Weights of a small mixture-of-experts language model, trained from scratch on English Wikipedia: 16 experts in each of 4 layers, a sigmoid router.
Below are experts of layer 5 (counted from 0) of a mixture-of-experts language model. Rows are named router (the router's row for the expert), down (a neuron's output weights, with its number) and show model dimensions 0-191. Each number is 128 + 24 x the weight over its row's rms, rounded and kept within 0 to 255. Numbers have three digits each.
After each expert's rows: a language model's description of what the expert responds to. This comes from a sample of Wikipedia text that the model never trained on.

# expert 12
router:122099159139144129103135121127133144078131100099143065122137107159088128113132146146105161104134157157151140135108146104116131150132122154102104123144097119121128130174121098117106152120106114164136179137165137114162116134119107139149132122117066153133111144104133096097114146113134079089165096101116063155101163152138098113123133117133120128120096129136087139171114170131142145097120121174131128122104136122170132143150135124134133187136199106118116099110120164154115109126132136123104141141147081116133200137160095104183125100137119149111112155142140133137120133084134141149
down1:127162053111119110144102174117147160182142143127149114141150124143147094116144147115119165099108108111103143110089161113138137114103145126091103107158139110137136134096101097128143113146100133112138144140141126131114176099151170123160098192130120131094155140132208158132118129143135142128161107088124123110113136103117126145107143133140174150116112128109135097116121112073125152113088148118109129170182124146071146129127177128131132165118129136143159123109155138143099169133150120116137111123121135123109104119160112099098158111057132133116148129132151107107174127110116100150
It responds to: Sports and suffix pieces. Word endings like -ing, -ation and sports competition words such as League, Cup, Championship, featherweight, Wrestling.

# expert 5
router:121095157134128103140132152109121084101166137104130102120147111163140125137137111154089255138126153161136117108127170137154162149109149121117101148087118138098131165172102108112128144099140116090127114137168121066142155109126112127146107117142098114090110144135101126118127152127111115091175130146123110140105154146113102150085112110172135102111117106138143144123131146124072132147139159123099135111180129152118159117084110129128151111124136096104132123144134084108134119144109149093103114125126117137104143106172112121128150134128102148097139141071158132138102140126150120156
down2:131116127129113170151139158169137125150166148112132148092110131168132127111126177124156191147151100141122154090107129157127118076147132136143146100149099138153115145119150108089113121161157155197161122124172138148113123136129141096138124119152116134170112133153094125126105142150129100107112096134158155161142145122115163086170089125143119161140093157096128082110159147138130098131107116119125182146165140167088085117094144124146096147138152127166081118161093133133090171119136103123154112117159136079127111148159133154140121140130100138106134132128117147125120148111106099118
It responds to: Name-initial pieces. Given names and the first pieces of surnames or proper nouns in rosters, tables and lists, e.g. John, James, Ell(iott), Gr(ay).

# expert 13
router:110121118112087139140099088131105131104156118104145089120076135148107145135129146165096200074102129159138112087135112093130154136128146091080078141114128111148175117163129070111089142119099142096129163180125101117133144118102117112107108116107093121121135169150107115118092153127101131098176109107155119125120129157116157152145103133182106090129095140128097146131097153129133106129100104154139125128148077113129146138114122144133105134101166075111145109140136094112104093111146118137122128118132118135118175148144121124143148106149119166110104133129137112119149160102127127177
down0:132150136108163165118143135104141080148112102124119168126107087102155131164137139110149118162140112154107102154151126136097124101122145111091120139144078112118123121076111077145158151131109130108140166148160135107106110083148144050120159110132086099094151102101118098151124107082122097112103148116128148101101143142139088135116120103111123130148143143094113130129118128131097144093111128115121159163133121106113138131149149108064183133131113134178134125111096098122125158111098125143163168122136118150136149121118133102108174153119100100080153118131137079127082137129141155143
It responds to: Word-middle stems. Middle stem pieces of common words just before a suffix like ed, ing, ation, e.g. exc-av-ations, dev-ast-ated, com-ment-ators.

# expert 9
router:117114189115151132164088153095135119120144110090118121131144123165123130147096124124171196089123152178125123105162140119161129144125146117083149128101139105123112144148106091126117145139137118116077149145126139082168152130105136107138098116155075176096092164145134149130138129124145097098186103166121096145101136151127090144125131114171147134120139116158137127141141142101167126127149154132131112140147144130165142139110141127137113134136173154095109130126127134130164122125092166127114118137151119063085138124144116097123146122149123154130130147084170120101120070130177128162
down5:108114176123125124158097116148146117129124129177124134152150115186112122129131154060152121116097129125067119121141173135152149144161131125070123103125135130086167128153144158120152134146109074105124091106128127104154146113194132104140143146117142117145119156116122120118135175088115101098110133100183088150127160148121124114108107099145161124119077150137153110095101098129133139155117116182135123119143158120088124157105157152108127114111103103109122137141091101063102132123108135123114135158128142139107130068142159142129164145121113109147126084116113122115122117130156128133
It responds to: Foreign surname middles. Inner pieces and accented letters within foreign personal or place names, such as ü in Lüdi, ä in Mjällby, pe in López.

# expert 7
router:141124130140158111113135117140106133091153147108116090115139117134130141103116147166092162117100156131115101099126127113131125124105192116117122120091130136140139101159085125149103139091114119151128157172156129089166134136098116119117137111146102135097124188171071107154081145141105101100150098174120114135089122161164142124126124145135107135097102087152122122122112116135153126139100124151137129125141111119173119111127104149140153159138177094131128120149143137127111102118110134179162106183138102144127228133158133142123151116137132144091133091123161098129090113135128139171
down3:156143126132078126119111136133097121108084107134149138083149147131145151135199167093146123101168115171125148113109147110069137120121135168128156130154145169106104139117144139162113135147133156138122131120144107127074145134126156162134126134105131169083148092157108134126150114114148148105128132118127155092140149098147146163117126165120125119140153157129100074158140089197135102157107129137148156128125120128144151090119114129087107123120104120124150078098139148136127136154105139095103124129159133124130127157155085086111154124143157095143109162152124173159162152159152146164
It responds to: Determiners and quantifiers. Articles, numerals and general modifiers before a noun, such as a, one, two, little, main, other, new, their.

# expert 0
router:160116154167116094130109149157137079133157123099126080125158105165124148119156135185118176113138148141157101125129162148132154172131123153110131156086125114115125136142135099104127155070146085162125162119152142098110121135111092125149132122130055158109138168152104117130127159138112116105145129155159098153101150168120135128100115112132137091127137103145116109138140149112107155123107124145134107116120100132178123136126136143136126169149156113114163157084123137107147134106097136129114157156123101131109216114124119103115103131113110149099082164103174101144122116120140123169
down0:135103128165106129165074117126107096106122126157139121159084072139163074097150127143156125122120084110106095142150087101120163109148163142136129123138114109117180170101140132114159110140108129109138139097154162144169124137163163167149148135147161150135090177124163114121096115150148150105120113073127151126134144139101119121124136139065125139110141111133130092120137112136147114137173147124155138111147087098141111109118111087097133147152125130132123139097156090113170102096122140125115133093142132146079115132125130114131148108152122123158136158137131110073171094163146148096
It responds to: Place and institution suffixes. Word endings and second words of place or institution names, such as United States, University, Historic District, and past-tense endings like assigned or released.

# expert 3
router:123108146119150100158171109154132111119143123139116112127152125166077115109106133127099220101111172157102099118134113099156127124098138160106099156119127150133115134165137105137133160136120108118107133155188103140147137096113090150156150096148107162103120152149104111126079142121129134121185121152125053144098162148109146131104082106144148125163069137154142097122100143090128149130086134114152150122148138117130158137152122136135132145148120113106127127105139144127109126111117142102137164172134117144107197122147097131118095118103138170161109133141129124134141113110128154155
down3:106150065070088147137109132124150121142095136145135174121134147142105143114150162130129124175148112085118109124094163165075147094099108088104165156101159158169137130115136132133152156105162094113144130157136144110156111140148168100107136126107130133114140167112146135143145096120118150126164159129136107123089180115126112119166131100110114132129137109137128158100111108147137119106105124128108119111145123092117134108126152121197073154123124110152143100142154110104092132056129149153122114148109110120143168107142114132122141149133168164115142135167139116105157161151124085119
It responds to: Word-initial prefix pieces. First pieces of longer words split by the tokenizer, often Latin-style prefixes like re, pre, inter, fl, Pro, as in Reference, interference.

# expert 10
router:184109196123110100113098132126142124095165145101103109153102154134101150128135172088088174149117117149151107134144102115114150128140160137144108165130128094102216120142126064121096156153142117129144150153161112109116126092124112116166108109143089149072139150130135132137101133114086112109174128144130097178099150144128083125108097104125163132108135089123114131092127138098158154107140122141138123128116119127149109137095141152123121150110155094135133114127150140141171101097154131111121146148126095126094179159122134117142139132096136143079121157125144129107133115117144127151
down2:109139155130137138079178158086159065134132131124124157128186080152138129170124138130136154104097132162117134129137170134134075146130096169160137126121109130132123112145126119140154122145139123149149113096142117142123104121136135141124154135129150119078116122104154143142125118132100136121136116111113117133097145127135145123084169142118106126104095157147140120112110153145144077101147123116130106135150158171165108089124166096113114146088163131161108121088098094179123098091113131113111142123144124174121116109110145179166187141151179178166145111085132128129117128142121090135
It responds to: Infobox colons and headings. Colons after field labels in infobox-style lists, such as Rocket:, Grades:, Born:, and === heading markers.

# expert 8
router:144090161132128113112139145105107109126150143076131053125107145129132122130131154151113157121104101148118092096105114101125129166122140120119120144122144155140104134149124080103090151129142138109120163162158158072122137146145094125123103080129063171083098136101105139126100124115146130081175085137140096186160125126122093108122125143129158117094112155126151113145113173124140139143123111119152137116145125119124110136145130182153085156139160101127153101131146128125130091137109127111140131134162107103130212129160124126130105126145080144100126105125164132132095145120154139135
down26:153105125106173127119134142097144151086114127129163086158134176089147135147151150112169138139109108114140126113145117111115107135177134132151135118104164109110153130117145152166147126157160144102152125141158121103109109114105144149140167092159128097130131150171155084103130121144148110110116115128153083110108118126177189127128110097122098146091123148086098160148113139118196136133139105147072126119140160133138150143083124118119140154167105146132124099080147139156151129135138150138123106138119145142140160134140163131131137195117129135154188117179166100126127120133156141152
It responds to: Table row starts. Pipe characters opening new table rows in track lists, results and award tables, plus list dashes and some word starts like friend, who.

# expert 2
router:129101179130116156107144117139142111100138132092135061124126128143091141139101116143077231111120136110113098139147172144138133159142142100122142145122130106095176114150136102115116158111096113128119151140117100114165128133125113150158103115132112135081156158158123135103118136120109116101187091154140114150128110107101103101078123124128127119098088089128123141115102140112145130142135122161115144124145142169133125114078107141109151139127153089107117142137103143124161111108072168161129107162152140133131179143143116134123107124161174151114104134105129116122150092123154099167
down26:121076109160135131140160151134125122121140108110140089094120151130143125130124131117108140101096127105103125140136071130104124138124141105105095099153154142173100165132193163119126133135092167175181145183110135121162178131158138116128145135163181128141115132113131155146153113139191172123077133101135139103166111147107140076144120141106108094123122139108144162163165102134137124103143120177154120147116172134095110134141093135088131115115143101147141125151149131142140147115128086134135150120122118133143113147116144116104086124110083109119086164127126136090127126146097165116
It responds to: Digits in numbers. Digit pieces inside years, ISBNs, catalogue numbers and table figures, such as 978-0, (198, 2616.

# expert 14
router:106127183105137139130115170123115113092167124115123123120119135133151100124118127110154255118116139152138101130126114114110110188159127122075113128121109125133118113146119105136086146134110129126102133182128153125142150153146091133136135131100104111085136166097108121136140175109154104119168078130138129123126127134143075144114122125122134129122109124165145139144083149102137135175103122131144108162173111128142135131125114146101151127124143120109150142105123131116150102132091161122128132143152134097107135109156125103140145116140119203124137147101165146133107109090141131162
down1:125160139113127142135100100130154105164143107121174135141099129111106154085125110123128178126123165134128177125109139155137081156130155114107102099086144117115123165093171130135087123156156127117125127089122142116126108145180086098150134147121123092151150138143138143113109174133170154087161137143157065128114154109126147142173134128098138170132087177114099127155125125115086127110148137110108151088090168126115100148155151109120153158109117113126116164158140136137135138107133162123138136120127181093119156133133113151106139149109110091142123114160102165109113080142094156137
It responds to: Foreign name letters. Single letters and consonant clusters starting or inside transliterated foreign names, like Ch, Bh, Kh, Muj, and CJK byte pieces.

# expert 11
router:117121152130131137144100117149149106131149123111122115133084104148100143093151132128142200108120122157136135114147142124159157129105176130077134152136159127119122132189113107109100150113138127140086117153143137116139153101131136150134128109117115182109104169104108141125099110130071138094171103125143090135133124164141088119115133130161130108140097141160123131177068157159157148125126184136119137108139145102172157152147110155137113158152137135108143126126163116087169132159088176132131119121183106088083160155145105136125121156128109123117105136134149154111167106149151106148
down0:170118106134095143148139122155108108118121157105164172077090137112112119076176146132132158113177113131133117080110122132165132153106122147149124096115124142116093109141123153130080147125103145092151086134092164113102158174103116136111130147124146145136103125144129106122141166147159132139137114128107138126194114121149113090185127129117120073110161119123137112122119156132106143117135147126106128151143159123112121116091108168126123133113097140083096089138117105132124108161115112135126123082144129134145100132058128121105154123133127097140091173087088124107151080125151167121
It responds to: Fragments after initial consonants. Word-internal pieces right after a lone starting consonant, like le in bleach, pleasure, blew, plus taxonomy and chemistry-table fragments.

# expert 1
router:131115163124127107120119136115134147129135114080113102124105127161124108142119147161116190093133127133149095131124144095122135180176138114086135086130139099118160091122126103144133139114101123116103146131105137118110139082132102127120161118093104150138067160145098102095157125120120109113187069171126091169060127147149096120120134097124152181094091115129146121132126155094107140096107118144130134108137106096156176142141097150139137145127157069116103151120109070143112130134132157109133131128100127126121167134164091132136143112130137139095107162122161115130146111125097129138
down2:124140164113102140100153122114093131126130088149143129163120128137126103123120138113161077105129148112167145111104150132126115149139104114115149116087125156122127137142117177135128096129150112150132113132119151125141092160127179171154143160191081114153173128131144155095162107105153157135122121128129167103148143128153124163120133148081111151131107113111145116163137106134183101154144154105134135122084166135141142135183119138112138118151119159172141122131129127117125141194139102158153122147155130180147171151145129175099082098081143144140122114158105143098153163113141123168
It responds to: Copular and linking verbs. Verbs like is, was, were, been, became after a subject, especially in opening definitions such as "X is a village".

# expert 15
router:138088148125141132114103132137141148087128117122106074104099149155096066100137173145091184142120119175114111104119124146125131144102180080125115098114122105140150122194134125137122143088097124102175119124109117088133133095170072166126122128153090138128144162149100131113092132130117110078149096155102087136120145127134130118119127109164139111124097116077104150123137141126155183145116112111142134123139089123102144127151134139151152131141176080110134121129159150135120129113132126134142101138125088153120149143164125135150131137133111132070132129129140098117100160150163161151
down0:106164113081178121127139108150142130130115112112136124167161115125165103157107133097116109116151162111118118130123120122131101098135131160096157133123111124113156101130142114105138134155124114113155125081109098184093103127120135095111138132144141154124131120178077117113086126147132123135137152150129108093117117113059109137132093172108144098110145140141155152150087084156114100138118153076129090141108155121131138160116114127174161146152129114152172098177144114149162143116109123127114082106148119136068080134126132128154112141119095150111096088148140152105089127148121180134
It responds to: Place-name interiors and possessives. Possessive 's and inner pieces of place and proper names, such as th in Scunthorpe, id in Trinidad, and master's.

# expert 6
router:120108180114131141127124128108120134102155141132107079140078124157112144124136170121122139132144163156124110112126118101151138122129130100119085123181126128115161106165123125124121148136110114151150144161127117101128138078137078113143120112097077159124116166139112155112120150108090111106150083183071099165133127147133109135105110111174149139127131078128094117109098139100147168128107096116147155113117117108151142149148119147136125161118177055112147128128159166120135100109125137107098135153118119118099187140161119135151151133111099120100132146126151096104143116084178125167
down2:113144150118131106113122142128126135142094152182167116136160180116119127109118122173087179117105083097166105184130108158113117120132137130128135104112112105130128113160123120137131124147139096143158159160141146083148155079139162099117104119125151147149130104157120135122101142170177095133087157134158129137152133139126097130125106130132103148130122083096103121141109100106166136100116125144156134105117088148154163139126157107109151139094086157146103117139138147133169092153123128117119145093137148104129158149115136118139148156166130067084150122135092102064095165129118103135
It responds to: Prepositions and table separators. The word of, and other prepositions like by, between, among, plus column bars in tables of awards, votes or track listings.